Below are experts of layer 5 (counted from 0) of a mixture-of-experts language model. Rows are named router (the router's row for the expert), gate (a neuron's input weights, with its number), up (a neuron's input weights, with its number), down (a neuron's output weights, with its number) and show model dimensions 0-159. Each number is 128 + 24 x the weight over its row's rms, rounded and kept within 0 to 255. Numbers have three digits each.
Before each expert's rows: a language model's description of what the expert responds to; "mostly gets" lists some tokens that are sent to it at least half of the time. This comes from a sample of Wikipedia text that the model never trained on.

# expert 6
Description: Conjunctions, descriptive verbs. Words joining clauses in descriptive prose, chiefly "and", "or", "&", commas, and participles like built, located, died, completed.
mostly gets: " and", " &", " or", " built", " located", " died"
router:161086150103115112130129103090135123128154106103162135182172104152163126134137122112097154134098117168144089109096139109132140074114145181076182130148139128132156142107133126169166129125121122129094089134093113111096156104127085130151115139115094118141159137109106120122115120181145105113127102089115158143124109138133112096113158106127071140123139121128137136111146133126138137110152142139110125135149174084096138125211124099126141165105136158134146125117094123146143107146117134
gate1:147105126134090141101141171142154106152120167116103110125138116103095122133133101128119105140108138143144145175092134062152117102091107094147133112111097131136157141143153139205112084118139125174105104109136149134109121108133136117118119122080101145112131077127110160162148097180134129088115129086128100125151119112133159135108135103144128161147138138104098139132149189155124127109087134127155125110105129122133129119156186171092142075086151125124126112118149140123112110110110105
up1:118093120160116171124169155070112147087122166169132117110128137100142133096114132037174124139123124110076092126065146132105109121148130157111117126150137159160137142142092117152125102129100108090110172162096136123154090114118120150125126132127113112083096144114118149109118134101097136133129145099126099117147164169127096158114128095108157124096104148109124116139108117138125135128151133130146067133135142096127117167116126104105123115129078128144114119111146107160120147153115144
down1:140124084104149104131138108108139125100122174119136116149090091156111146105160161113157119145115120126126127102157135136064074124118130112139107123140126111126152134132146152159132145113130102162131171136127105106131087109106096151152100136206088127139152148153141113125069129155127091118148099155155133140138135090137077114164111128183124138127121145136149131104120133137125145159083116171134156127124125098097122116126065112120095113153110147175126143102091153136089128128142153
gate2:105135092182103093100109144106102101148116136166124123136140116146078168114155104160127114098122115121137090147134114122131141124182107168121139123155104125140143137127105144155133109125124160087143138144130147100116114078151061105137125114147104171108126113110095130139146088087105118108090134139105130131112141127138105103143144129109146178133132148113175085141101136124152120120142096125146161117143130114124106151137080107117154163094110127188145089118156138140130137181118188
up2:142102126106074142120116161145136168084076165159150101086206128140093149098107133137123126108113109147123098155121127149138101104149152117106130125116103111092173153115090137135107095100131130087156209130105155139141155110119112138123111119139114115140164133112145122123129113144105148137104162102107114166097117112108141157137135138103148142126133098119130170102142109150123112126125126139164143105118115106084107120147122092111100129102096149193143129151123099134178126145127145
down2:121116149101110139169106110101110129152100093114151124118139123113134106105103108118147106098102131098126176137099170088135120127127158176113163103140133099091117109139126136143138083093154128108126153117124119075116126120143087146113104131108137129137135117122109098138130119127151132123112161097125129156179098098081164131151141170137180123152156121103176177132129117091120103089147121186115149151134094122093160158117119106160064104109137152155156124156142122135124142125165153
gate3:096097131093112132152119146100138119127076135177108094116144132109125123120130083103126123146116131167114117134164139146159160086101156150130148085169170141147118081128156083145137140127122115129141133120119074126094102156126142107103121140148167141160143158134126123125102123166112113143146095121120126132149124133134137124119107137118117123119159190119065141109095138110103124133140119051088171169126135125176116195126107102128143129132101112119150112128143114162134123108154098
up3:118142144106171106105115139142127073113111111134173111133112148117191136148165105164105104107087104198132111137145163157098131121124140092128165135132118119150145137149101134160079117128161148116115122114088119162125148121125080075098135154124137111151158162114115129079089095130122107113115133102130111144169132146157135127126104134095146138112132126125122187123121126097119138134116098136086125186125170106130129143121106108138150139120137128166123101151148104152141089152143175
down3:150134090170160146146135126120105143106104120140148109087122179116136133070096144088128155161102109107129154147128145163129126134137145139108160111087159141127168151106109131145155131128090112115176119105056131200102136116107118085089123114151168087117134118120131135120112162164123150104119113117172110107138093183118142143112101114138127139105113129150103110136129109114119151110135178168143139149146110137098147148143110169138132120157133086093119099134149158149135135139111143
gate4:116137110106117147126122150119121114104066140094114150142134102137159123124128095128090120129100103138137125123152139163125102107107124177122100127131143134139126135123120166160137091191146104154110147138113132087131160123161137145143145147137066143135128115116107126153112145174132077097150140138149162110137097119109115087146085124110156146103133132119116068081100142119145183130148149149149142172099145106148124125150128122114102193139166069146136107128156127115187136120122138
up4:124134121123105130121114191129133126133156184141114154170163128169184123130135103119116132119114098130130104092117139162141117146107156131148112115144123104159111095100145146170121128152112128140137151126111082103119137121158125143114124125109094128129133128086119123176115123154110068137115119125119144119125117116143129091134145146102158156131127146174087113099118150086107168115117143144103139155114125113145122116125109111071145204128131068145159102101145083164171150093139164
down4:138126171113090121140102107127129123149118120161138144144150160122114120093117139151113148156113171145121072139138101136137108153103122117151155162123107087150127139086156159094162123119139172094120140149100130117146124138156136137152126180183143117115153120135123147112122119142118138143128159105108141129143161122160146148146153122108128079113145135145120139136085131123125140151142155157055108067090113186135149092109114116153090129068109151101099162079098115132107137134118140
gate5:098118087143145138129127095123098151079144153115123146125110112130099115146130149119088130093096091110137126116130136136143140120133113169107144130071084138121119109154163174150136142147108133135103121090105109083140082133083114137140125137172163126103114187120115115097105162078110121159118127123106136077075143119145130132142099099125113142119157104115106101118143139084181131133150172117168117137111159125113140143094132146096132133132122119100126130086115160164149144094179126
up5:116139145131097138131132080104123145077169118116149151154171116150124119118115139096122096109089093130124116126168160119164145117160126199128128137115085130114158163094114187155115167127127118148143110126094136128137125083136095124130121095144086151125146135109202144129094123105123134135084125105120130135112128133118146127118090071111137127155107124143118162177147142113163132155158134159103164116109167112113161124129144106103138162150097162137125109099100113122155136137149102
down5:132129121117128142130108106117124123122129111141112147128128122135115155092105131124107141170170115106144122166106116159134131165104111114081120086124145101100116131134180123127075122160144078109097124176111146140127148120087121114130133115109124126179130095093105090127160146102136164107088151092140102128133154155097126141095114115099108141122143104110089131122129118171147171076115160191116150158120082093102129149129101119100119140143162100095168149152123126125114156119180098
gate6:178106113126125127118130135110067179099089086144173121142197123105122165125098133094084137136120150157133120113144150133133120118141128123113091127103147110134087148106102137137106160163107120136138136143120140089133140097134129133130143127156139129140152163077133072096135173151157169129126127146078083176131122160121127130137141125109105170115096147099119141117112140145131104112138130136101129126106137114102136147109086120147129150072158126136130088130120100146115058132113147
up6:164098113128123161122143104105103130136103092103133159146174139117085134078129150118080141133125151135148105110174104142108158150092121136097074159118150079143119150114143151135114160160132134131096137093133145090142106108143140114120157123157109087117133138111156106101129171130142138101096107162131090168140119141151121131135165119147103142133078117105127148102144080190145104106142151135102176127136154117130129149148132125151106176096149166140161136127119129117116085117090116
down6:117168103123141125123149132176154136136093098138107107112106137099144120148128181145106115084150134150149150129150146132160128163099129103125115106129109155114135084103147125157148128106165136154139117137182111099128149164126138086113146099112088133117094125138152187106118134085126101133139102152151146115140136113116142166143150095141137079126094116116118082103131148123097155129153129114150132134172150146123068154128117135146157112100109160177157132111100164102166131173080113
gate7:166172142154163150121126129115159146068155151122123077145157145098121128116119148139162124121113132104081106114139125103139143123123131138179114158143167142115159190149086163134123110138081124126140157115125076122126131098149133100117115139147131095103133125166148134124113141169100133152130172136142097156128142132157142161124177100126108146131078156157132188105122136123127123169132140135151175143096167136137112154108121064120139150122111161130146144083133119103134132125128111
up7:136102183107156119114125131126135165150175110179116136142105118096145142091133144088158104105117108076109101134117114160116156120149103187150160131139135121110091138118114139146121129088090108123144151108129138138182120116116123083156150141147091129170131133117152146145118133150124137100082101095147087141125123143157111166116181137134095117100139142135189144121136109129098138163152102147102109156154123082099126123109102136107111165125080138148113127147114125124129103116079104
down7:106121110111091106106134173169146097111147127163162117119139103125144141071116160120164085120103129130138083132157116165117120112139076107103142148112168136116146131172136132144116108143110125111181087122141140120148118108114105123109111131138151152226129115134113124125128133120163149127155132104137119111129110131115115073204154170099141136135150079103130132149130090114116116089129122119114122146148130104131110105120154117140110137161107126124162159137143109128081133132153168
gate8:137102157141141151126124154173100148115117109127110158150102109116123155107097125120123127180112172179111111120070122141117145134126092138088147107119171139131132134144098170127162094139110147122125155149145121162130160127114129103129132111175119074120152130092119106148095137052120148130084116084093114166114089157146135118138111128149110149142113126124120118124135141175113126109161144145149111109123186118144133139126123085137115125114073091092125101114094117100131088154138151
up8:138098099114129137137155107127109130087138140162098153144087123144162154131105126159128122148120129108123121109127161130117103141133114182128182171114150127150123116131123153187103123157100085086068133166088129094155112121094116123146160138143125087159105148130131108123170133133141149154111138110117093162134129172113139137103164119116104152146147121138131103142131103141156140116132166109144118118101160100114149159131147120107128175155098048117141134116111131124075161167120148
down8:130141156109142135146170119120127099132135119123119113114128131130130124131140139145149136129151125120092107138166130171155106147126140120155076117119122098162138094093151093128160144112127173095162130090124172164156122126138149096093150123078102138121155099070111134096138160141118137183177096186176142133156076105152100174120140126101096119136134108139161115130130139118140146150140112114162103120132129157153084100139126130145156127147091153148165137149122130090163151123097097
gate9:116113155133135109164125135112136136119118111151113146180171115145141135147153113109082157071118124126083102109072160104150158143154152148108147128111145148124077120143129177137130171139149130092124149137070131157116126115104130141099157126182148117075146155116119098102133122122140120125098115143073164135114101106159101106145121060126125131108119132138130129119136122133109149118182167139127110164119107130131101102168121130120101113121103111149134107136081111153093088151113134
up9:092109109065094112165159112083117141142122139110127113144183159144150111143133131075104130119098091105097127111074160136107139142134129150087090137127139150088120106119157131103117125147142116091064121116060142123161126158120117112119155148125096132153107146136160097137140142104128129124109111127121151128157113141125110091115183144138130164105114150132103137104147115145098152100134159174148089161128126109135123120163138125135104157167144096122161117146106154172115135122137154
down9:128162140096121123158130118121132110153135123121118084109152122089131135103150168105122094173106138157134120139155135122131188097123069138091098105168173130142114129119139130118106110135135180084122100129183153121140143140149131086147141162131115124119131130153175145109090147092116141138096083157140092122106139100085143147112129145109105064130119089114155154133132138130117135167150106109160127115117103162158105132120104095127123117145163116139151134143083138081141110106110165
gate10:108090132121149092111079146149133132127102066129175126146093146143145164112159145111082111128137152141113127132155126113090165162119130184120125127156121124135148128146108110114132081138172138118118109101135075104120144126131132132104165143130066157132142159130138125139163115093144121143135137126096166128167137138129115119114168176156150125123164178096098129144143124129161184117120162117140152150116149115145117150173134121147160072111164111132131138112115125137162113156146163
up10:108126145186144082099125180151121143165111101125128151126146152156134162124123149130124183107096103124130111133125107136131139110131116169112157164111077121115140165141187157144154136139157133117105146134125133123141135094149131129127109154126118098155135092147166113160156137094124111062111122082096157111140111140126073108123198128157135139157108126126113117101138157121127145118127170133131142157125108146117190152122127163110138128091159126096163120131117123105138125076133153
down10:111133136119132106141125155125122127155116104118133123106141128111116149085101140166126094089104145168165091142092151150117113128110095092164180153148132086111103110127157112132163147115129124102097177130087127115150123116138149116157128124139107105132139138100098152124154147111109076132144130140125127174139140151101106133145144129120155158130148082141129130124171091125082144053101107101122137096138062144116139094132130153141133123083159102099147096109196136124128147141112127
gate11:139114142145118082123127125120114139131141132115129125115132094151116151129151065151080128184102128143118133151098103092162142133132141132150174129176097097086140139114140083161157104088106144143113104114111143110144154137151155095131098136138100080137162143063175142158167135108149127140116097131100107154085090138152120166132128119131125146110165146130144167137160110117126125145133144101120116111106149160129106125167124127142153137101133136129125105118107149073192100137106106
up11:161115107107150086127115103109062115122128102149113144110119130140167140129132100135133072156137093119119141105167103074120134119110126142088147125152128122112135134133106122153140111130116096138118138067152139130116141118131107103130117155185075082154171164095122124133115151135113092129134140133121132106136148184140090144139120089156111156121124176122114130128126142134187138105184145119122106125088162107141167104139134094098109100089126120105145156105112138159150089105138120
down11:121151133154125137140146091164141156156093133114122175155138137087139141134111136125146135113177136135105135162123157181104149113126141145118178101087181139131134149127144144086150125107172118098126155133145136170123132150143101170198115090128137148117119112141104117108102127139123103133122126151138158119155147132149130162081162124143126140093140142153119122128134131120150124198137159174093144121114107113150154110133166137165081167112076133093124130155135120164142149123118093
gate12:114112143103116130127141129101143137169114144132112133115146095118134105104116150115124150126100077131159145116169162129096109107128105145119087112126138145103166144114067123185164108157135089149112100106117117109109150128102107103143123116176082125118135134127170113177095167129078094183118152115130097140145138121119123158108111112086123134110144112127151121141133143122134087139122147105103139150148139144127187139111138065084121110118141197147126082142139126133112161126113111
up12:131178191154132090125083136123153119174161093115123104097152117156135099143137118111114090098121129136144103136118153106160154111094131188145157151157093115140133145188096104130120160141170124124100142121116115141114135100164118130091115132117100161154164146140182157158135134149147137159124123124136142155139084070140148123123123120144153140141138125120125106169113164111124152127117136126122136159114141105137152120176159154105099106134133133094157074136137103109146102099152101
down12:143085119175116158144122114089117104124151156124137172132167170114150138120115149122102094127112113135085086149157115144120127123138115137132146151166160126097152126114126192172130113137078180086162162133114107128114120145127127109125111146113131111171124133126133132104103106154169127110115139153138124133117153095176141082143160156144162119107097130135107123122143075125090127114136135101091110171135140108148084140118106124140152139109087117132159154101167137187123154137152146
gate13:110133117145110111109120131119136124126110104169113157155105130142121153185119116120130177080139161148121083164072144112150145099174132147117108136118132095169122164152135105129151108100102127122066099186133117095130143111125089088096135133088115143115137130102153126149124137121123141112173122128117153142152153126170163110141156090138113119126112140117118184111177143133137191093123136106151159181116116104126151119096116126140137179123130117136144104146109095116127128147134142
up13:096151152206145084103100149133108132131123116107127165113116105123149126181159138148097158114143151148189091165097133171144111146112129146104088154169129105145156181146156136088128146128124109095122130159104117144071138119147088151116139129102097138102096130085120158130132116140157158105146157121138160139138123121188123107132150099140134096130151111107138158120146143146122158140135119129107188146142141140147137157139081152150133130110141098136166115131127110140115126137140115
down13:150127163156187096105164146115135142100147119108107115082118155114132141105152140135151113146126153105126130129127117158127129112109107130148068114141115140122094142127115135130125169159100118116148150096070121160117126126085096132169096138091113128114117128124112128146110125181126108161121087111130117129149143087102052121099111096179115129100145115114159121076103116129134100107095137152123181154146126153068113124133102134111139146098146147127121186094130141132123109129098114
gate14:122122086115122106107083104161170140089156096184143110112146124131120141135113113105118114116136136117134130179076124131157123105115163104133133121100132141163139145122136128144130093106133167146122163106115089130114125098112127091082146135134133136120124172091132147114121112119134101138125084091143087145099077164135120128124141112140149170152166140108085142166163119094134163133110111098158121134159083127140129107106136127080120131107156181129118120138121097137170142176073121
up14:139138081128115073108102131116131149138141130137149131145113107132151167148123091131098107102103104097103078143087114099171061095137094121128139130133104110117144140153144117122140120120145141116113123128136104109129191125126141115092143126164161153158095178115117140144106122116075089172141113094165119135177120132150154132149099113151145139132144120124121116126126120143147179114103163121120150090122133113133133113134103157119178144132189167136137120131079119146160135182150130
down14:104134130145156179108150108100126114127130100153117120123100096112144136129142144087153117134150059169153137110134144129090156133153134125134110138096130152145074093108132124132126151180164102195111157126085154120126067101080176162156124122180122102122101115085133121122141111099110136117159155163134094108102109141130112146115153127116091153095117105105109114136124119151129129108110124140113103160113167144125115107091146111107125101151125127140134079137134122111156166151108123
gate15:117094126171128129105151086109120081136116153125155144097092154128164136091156157125110083130113137147105131093114202102095154109146141178156119107135135155167124111115117156149124119140071125119113088177096117135096149142092123080129139122157086104152133154111160162126106129135121134122062108141148109125124084103115135160111107143155107155153122142156131142149114120112118137108136153147130093137117167103135164147113112123118149145149121141151114113117145148133137132167135182
up15:135099127206121103069134152121094112149157121169111161097106104108130119086145101096133167151171156115121112114143149147130116122173114161144179134157110090108143104123183126157124134167090136088130168153111174130102129104126095102117102170128082125118151116109176155152140119102091092129110122136133102125106142100138104168131099141142092108146127136163144087135119132136180128137131127132104091154129147122142130126125117150095137127149111144138115124143127160135138125136131147
down15:107143131154140143151130138125171123122158147107141158098159080087140106107136157132102153121133161158129113111137123146114109125180150134134123123133127119111155136100165155141158126096136155105150117185129084138118179136141129079143133159134083147157118134116163115120120166124064100106167145107106120123112112150174123117091123156133098123134099200155095138124133085115123130150103076083153098128114129164129122133120095127116143102105135116095082101131123139126156159138114126
gate16:148131117141111122121126109112122128140126122154142126120142136064156117098127112136114119166126126137134108107109147074113149140164130129100135143103095110122158156130115143149093133134118155118112178128138148143102100093101089124154168138148096094112087115119172107115143097136124097151120130110128118135126110128156098152138114074125097124132169098126153123128132206116156147098128155106102096150120123114145151100075109135053119132138150123173142124153125190140165132181134157
up16:142108139171152136110132109085107161141118108110144116189148147143136157146087134149143110137151126161151146110106160124109138157151100131121072115152090116126145120128132133133182143148142127129139143104117153127109132144090079111145099145146119182115124110142113118108122115159126100083135147175106154114113114130100106209119111071138142137160088099137132141103114176137092135119174127145103127132115127080143155142128093089123133136131124147145118128116088115131163157134132174
down16:121086153134120159117131127127148105142093156133127154152143170133128144089120120069131118119132109130130139140135158134058130160146145172147070110174143107106109103121156112143161124170100090172127102135074089132142118115091155176119128143110117161144099142116127116160142101143155111114107159131090134158124139087126151145135145143132095157074141130147081114103121118183132126129150122136180140163135114147120165140119200127129109099132115128115124125137129135123128126119114134
gate17:136109153136125111158087137122113149144179195140132162095160163141146146207149104139135151105111140147165088096106098122118122142144156191142134144176095118123146111129116123119123155113120114141094102123083161131093124131125109145137103139125123153145124173119136160149134100120102121128169107155145111140066149125116155136086132135119127163125111112154094166139170101140144139127101086122112088085120149119120139102130117120115092119136149097111122142156119109147154145113137093
up17:139083099101127112125119155119125116143161124084124099137116101112160136127133133106159111171139117134106104119095120116148118106138158122138155169160087168153101120181108108137159046107143087178117099105150105119136108115132129137165126187163134163172116119151172115163159174139118134124153122119160137113103120128127175101091139163132107106135141118150139108165146134137124158144150117132121105133103116116144140186151126131110132133166102060128126136112132135117137119130130136
down17:159132125125146175121151149164132163180095159116145133142146116102099143083110092101136109109104131115108171137099142131136122124109076120109135117115154107104100143101105150099141119106119129085114160143147143135150133182155101160127090141086149085102131101119127085139150130109152136132106118148124160120163119115124095121104176119180136136130064135136133122083104163087155101118114138162145138148130152135157162151132166141129102112108168152164089128132107131115136107119115093
gate18:152113187106101091125095146111114127173140123156153108166144143154095127135101137161126124093150089166116092131118163127097164063121128125127158115156171097175132129158092110126152116152131089120123144132118125143108159100122123108150129114115080123161150108116130110116133106149124113170136145121128128112145104130123144154131112067127111150106118140105122116108150172108127160119129102131107111126154131117155125141194163151178117132121131121154136072142154120123139148195110130
up18:109141115115138114141121160079099157169130179156131092135188107112123138139100114108118098100129140130133121094153136134113118084106087125125151090108140149143090114163114096151157094096128131134146108121142133088134159163138160102104134109153063152129110113120129106107110160114108140109098123100114154098143091155073112117133130106156135134171139159121122113121131195118061114115161159101126129135124099128086152133165120129150109126122123089121156139109129148121113120141116167
down18:151101135128086122135148126124136101158158156161141131115126126117065118150099107178107116133126121077163108098144160091147118095128104106143131116135149107088119102110115105135134113138187151120094127125111122128127099166093127102155159108158159092133118115147108114142154115103126127126133095157127161092124123153045126092156189167129146161173127151117131124102128137164120124120129132108112137083104173131094141133136078113114151134148147130146141148129162166121139125093124136
gate19:154107162134132148120163093148126140131165084170102157132134149120164127158110091110128148099165126088143105148134151116143126105177136143105185150096094145113140141108151195111119110103134137135102163147151124125175114106111105143140148112126128077099116097140183132119138115134111103154126122133110106170114111072138150128096158165166157136117129104189125151140159124143144108135148177148112082118132126117105138113150134122136122163112143136152122114115118139123151083163113133
up19:134166126194136125097092091115131133140092116123132131154139118151110131121114093125114106080171127123156113178062158082120098125148142157117115151137115160132110139149136149148133129108181124134127097090132092124133111158136106132116100105143127100095125118136146098173115118126122128122103172141147130159120116070134179111170127116159160133164160088154124148168158169147141123107126129124147134126120115076130116127116118143111107126091162111136130110121129162187130103142144157
down19:118156106167106140099100154121094154095120100125165136147103140157130130130098109137131091174127125160105139121134109110171099146141102088114117109088137153180146129157118110128127125117150165196139091142102108124154133133127119129138158142145171094120110158104137116104155133087138156079109116113138079120139116130158104140126117135125145120083096138067097157122141131153120137150129104137160113151169142080135115161133121159146125182132081110127157113133131130113095180123152126
gate20:147100152124128096126131120119120138112057124082101125138075090130144142132102126138141097109146124167128133160132135108116117137139116138118134158157134152090129132137119158114184128190116176150079104121113136129108169170140120115118116128114089131160182126098149098101157131141132102095134086163113144110164127119175124116121103128109148150156137154154117124113148104125108140085149149167132121126154178094127156153154121114149114080139175184151116118131109118156121132141128121
up20:108105125142119107154149114090115113108119095134121137153098171155171159105139102144130145080096116113132111115141140110130160142114132139124134129087176121120129119157132138154174137152108152102072093114113122118112166131118165094101112128131111119132173140102150100144143118128124094112125087169110167114144096122159118129106109094131107164128142108166116116096129123133149135110097179148094149148161194128124175126177131076147131126111140136112157129124106168149144086094158121
down20:087153100117104083117111138138176147163162124137187168139106163181113093144107147153118168138107161140148106149148157121128154160124174132117145096117133131179142129147109134132147112113138158125152121124176127140196145152124117166116109139173144121114117135161100171134092130112116129173127127159145073109096147094092120115108088105122136092125115151136121142119123142130121152146108156103118125099091150175120146122141138119167111143110092123141110171132130124137142117128147154
gate21:115129142135087135108124136140168151116125081157118092140162124175108161099116160115083118087124144084106111126137099154140137115111117096109135162088109110117110098135125142154140118123129139131135147131108122136111125114135159108105143102158157100106099133083089124105136123122164072123132116096084150138132148136110153157135111117116120102136143075153113119080186092098140119132158133111156092133097100099110132117132150095092099164112118110183132141153114157109106098104089169
up21:113147093128193121127115127128121144138143160129164135153121151113154103126128096161162118133130111130159128102154131118136148143132163146136102129145101132117171081135142143165153193125143136115142068106141087129128142116169107133133106117117104118151096161142105122149138117143074098120140144166153166113106133103140167123156130108112160205153161144097085132178152161121166161126113105107101146117128142125144129166129103132116136108126155153094084130128096110161134140139154141
down21:140108134125124140106106158081117099084164164140177151086113120161126139148138112153162144115114160126128133134141151119129102115075142084159125117124134131132118104163157145112085144143124103159154124072114129080106155113115120130128120163131144089144130140141113137139124113139113126163136145140155139176130110098114095095168106125125152160134146129141164139128130112110062107061138138116115136150157103072090149095103126124136105128108155175141125127104177137169107147119118158
gate22:164101121107128132186108137096141134128107142096116117147157093144140158182122122121108106152137137124134153112090150072115120124172127126139133088116130110132143109143134163165130094093175107167089119132095142135115146144130143140130113101151110102186125107155109121119125154123116087124107139111113112114151129125123165146143109096177157128120118155108146087136162140163119157118148091109088134162092136106135132063150106115069110133136158086128107146121129147138162119165166144
up22:161117107114111118154119096123130113129136078097122108127146133155147141150139125154167140162147159099116148158105132118099113099134128133143164084112133086106145116167151140143087139140129129126118150116100120130150126099125128108121089147140108055118153104090127141099129120120134092147084109124119129133104130071148163093144125096151115144090127117143168110079193124133158118121129099157105095130132155124102109138158120093123176107124179174153126123139087123099168104166125137
down22:111118128124112150148158138117169119151150107088101160143113141094136149115176111073123125141110181114130125155130110150117092119149129143130109099143130134115109172093114115113095086140090141123134141166120162132126147174151121150138132175123143136101134119133143108100141154128147149129130163089157119114083138107143089141153135150117112127136095132134159149096112096135153129063132110154126116124163177149104102121086106097160159133154195081141086128103116108114100136106100144
gate23:087143159111094057112095093118164150139158097140135146164130111154125135117134094077154139115113152171150115135115129116110135096094113144138170130090118117152155160119107111106122106110144161124093106156124133135162127119142112124115119077120106144153179128149111128147122131094137108138140113101123077162134168170129156153135137114116114135148116136154119132164141142173166131132105120132078146129101132076129142098149161150160077169095123130118124113133127125145139068149139116
up23:145147163104124114115100061110175127124152090152114148155141134111172097131123095133134127118108150173140155158084120124114135106086116156103190108132086081150149147127121125136152128115118164132119134131114117141147142112083142138131100124096076143154124117173113096132110136124129112121125133122081130160119114152133180097129164080129106137151109165173133097123169158135137117085106127138100140144127146103146116159167170110147106138111122125128159133106085139167148121142106124
down23:148121161120185178140140159143112135099108125154120114113123115114083121130099174110140110128122116126098107128144142171145154114116139095130112123117160144145084147094130120151104162176115117109189138136097124156130067136138119103121145159153121116114130129168131118134106130144131159137140190149123121081121154091156094107132126120153108106152135135116146110114113122151123162096157122108141137151106175102102096119083125118100148107107090134118154124078129169094104142105071133
gate24:148103143100129145120152110120129126146175088127164158109122113150160129130114110059104147123120147098124171094087136139140101105150162145127126156076147116138155086106124152158167112142109116153099119117082137158115097109142112115134141118120108108099202115115174148141111126114153138098117114106164152142138146073152148117110096076163133162166132122127114162110103130132153134118080156137116155126136129100131126094155105118136114136135093101181144095128122111129152110112122132
up24:147079076099141124152119124162132114134149140141166122114124093140129104150113130127127124126134143133091123125091099149105140107149129147073157145087145141095164098101194092148161137101116108112083131109094090158121100126135112129079118104149130095151117108073162155116125107135113141114098127127161111132132151112158088123107146145122134154168118131142081122156154140146141127119095179106126092099129121124139181115145153088101097141152113102142124110137124133100166164121100121
down24:125106103099082113158127152200151162148149179109107113138098102190114138129136128101171144123138144128138133154134136138162087121136135114089116131134110124104159092121145083132135157172119173126166098118116122134144108151131114151134117116091142133128082131100127139140126127119149126171119150123105122126151144137113100166131121096109082116122111135131140126127120139107080150166154119136123082089145143128153173078111152148099140136085135120182111109131181112110149109111121091
gate25:049162105126139108128135125143128101166171127093156131136105105111109141156111146125113159105110132131133119122163111118103129124142152107155094168083094113099154102096141199132142110157129111110109135121140110138128175125149154146163166177118124124144136127139154079149122135127114100107126128119124136139211131122130108161115167136122115125140115119118145117126101133123148117151140153141096113135112181117110177132174110095144092112110117131151102119096104128106140133077171147
up25:067149116126149121113156092150102089118198117114135154106126107122140136117112146168091118142116109140132128111138095128119155120115163127133136124122108120132122115123143136167133138157115111131078109156120113119154109090178090167128102155118154162132151122154141122129128129160117134172180121136153118116149123130143124146095160166094121151133129114124165116092123100121111139131135150113072105150154162130163168127191117097156142144152089118114109102125069098129136111103189127
down25:150116138141137172121129157143125140126083098120170106123083167148110126144146126144133112168099133111130136112134115108143182090145114152143156101135117120085119102147107138147090102104126169124107072176181139146134120161109113118085096114109117144107149153101127144108113143082125180122148116136081131153144141146136107118123108157101113135103126116093126124092095116162130087157110125146149123116157133139152090100079110166115107152143103106134147152135124148080075096124116137
gate26:163123092109140130147111148144108158108165144167125104119133107125158131149092161156093113121142100171115140090145132116137157170140146150145133110094107106127159143131140082143160139106132131122120068157120078137128136134102122089138096101151113135127106149098147130064127139089131101162138146145126137115117151143136132110144128063145113146141167148088130134141136148141147138148163153096107148132084136123145164121160149130115169164146122149098085129130099175134125179163164149
up26:138083064088119135138152085120111154086123165124146096110140107096157110122152136134090147103165089150095135095134155119088135162124122204139095127148116162124102142138136108138162150111123097110123107124131131089101137138142118140120105128125074128085149123128092125097130148108104123140146145118136112134145112162138104154121137105171123127121124141102161103058104100153149098126166147141124114115112135149123127159155138110134111153154080157128119118073112144163134109124140165
down26:100149122101136111100145170190173124099108102097141126094101129138101119102099131096176086104095148095139092150111121136100125128083134123169133135069139119131157082116131121152119083114126103135137130149171141132133084113157120149120143130103162112171131134105106130102114128097180118130125133074125121110129111113144134145164147096142131118112141117097125136054126142116161111088161124126092148123107128101107124121149145139161137150138121107159096129149129142135136087128157090
gate27:123131109139110149140146097079117096142157116122164138083148100179113139141152121090132137147128152121094070092087130079133142102139085143108117090143135145103128162124134137129150110087101119094115119108118137134112126164115146139142104138126162111128139101108121112124129118122111166112097097115125115149151132102118113145107136106110111131084100145100178157081087108170102135139184130145164168112112088136138153161179152142138073135124120115108140125091135113097132087119153132
up27:121145132155068115094111154145149174128120138160118104147134122119108131140127141129137136157086181161130090115071160115122104146123123123127168126152118108135117100133151134112155135112090107098107145129149120162075196131119109133142135122163138125166124102149133120110081118125132137126105136096115132102130147138165124129143149114143104152149107128075142130126125153159149150131167124159145118119133084101106175131213141158075158151142118073134139126143131128143123135136109170
down27:140142089102147110147142145091095124124126164114139095140099140135128144124092075104140128123162112123131145101130110133144100071153100119117111151133120131079134104124178130165126112079113114111070126155133160139134153132144138087092181157139123118125149131166124134114110135142112094098117113147149157100160162144189107131093112144125110162107125158114133104127122113127125079106108155127131141135144103089173096088106078128149121135142137159134191136117110115132146135108087106
gate28:146055153114129101132115116107117161163125099107109152133162103123146131108104116117133091145130134105094160125100119085159127120103084123142181087132101118093131139136155089166152138104118133145121154156122105090101118130150126138171133142116091128098130090148139149119132066121117103092103094107137140125115124108127100120127164101138132110144147112122100149089133173140153119127118122097167117120152120110164165126181145116122142088064117079112135138106122132136166089117127139
up28:148080133135164128121145168106100158120096119144142164098138137103161140149080108093140155094130143090149104108101136160145128158140087139116140144077154092125157157096104144126101154148101117104111146106123135097128132072137101131108114080120129149156135135117132124128112114140111110151142154123131113165140148154155099168132166120151145124122075131186141154091117145149121085112135130116142159149144119081109139144120136102117138166080136173158133125166084112143093152142136141
down28:146141143113142144147119117082116134121138123122203119109146162106142111098132152156129123118073163145156126107164156095090091096132142117152105118121123112139096144110148116114159119142101134143128149122087124158151123129134137101080124145124122115141140157090121111137147121144161126129160138147192123139124174115103131132150074096160125124122097155154144135113166094142131079093151158163096099110136119131143111139186121126110135149155101146106116108106121110096105171145187164
gate29:140115130118105102130161128118124098145138144125163096155112136111182120203137087115101108118061152144114135125129104130167129116133118151164157157124123095150156130120130151160159120112122125137121107164136138092143135100143133095109121118155101145159169124103161149140145095142079102104135122175135113113143159179086191102145116139127152095122124151116133106130140158144128151143148155116114146134155121151133139116188165111119118161142092137149167132161134090146138153113163142
up29:117104155094102107107125124122116113159162137131141116132114133133136130119127109133084103163122137134115117136132097126118169160138138090144166134120096089116142127137135122163115173122116157151137129136147129096154109098137096162099123106106086147115173129081126135125157111146080086141123119162150181138099213140114108131135136127115109110105149108172138149117117176145142099128159172079103128133152137133167114099178152107131188177112129136137130126146157127153151130103157120
down29:144110128114134147106125130109138176184103122098154150124122129102138125103130145124163123085126152124141159124123120131113100131117128098121113146167125159161143173109091169130173119124139164138126113125118130111142159121174136163145128140136165126113141153116081112079163152122073139121098125117129098152110151133173112176116121143110091083085109142112132132157148101139121139110148100142088071103172128167131127064112109156106133156121155116144138131093118098111098113161099124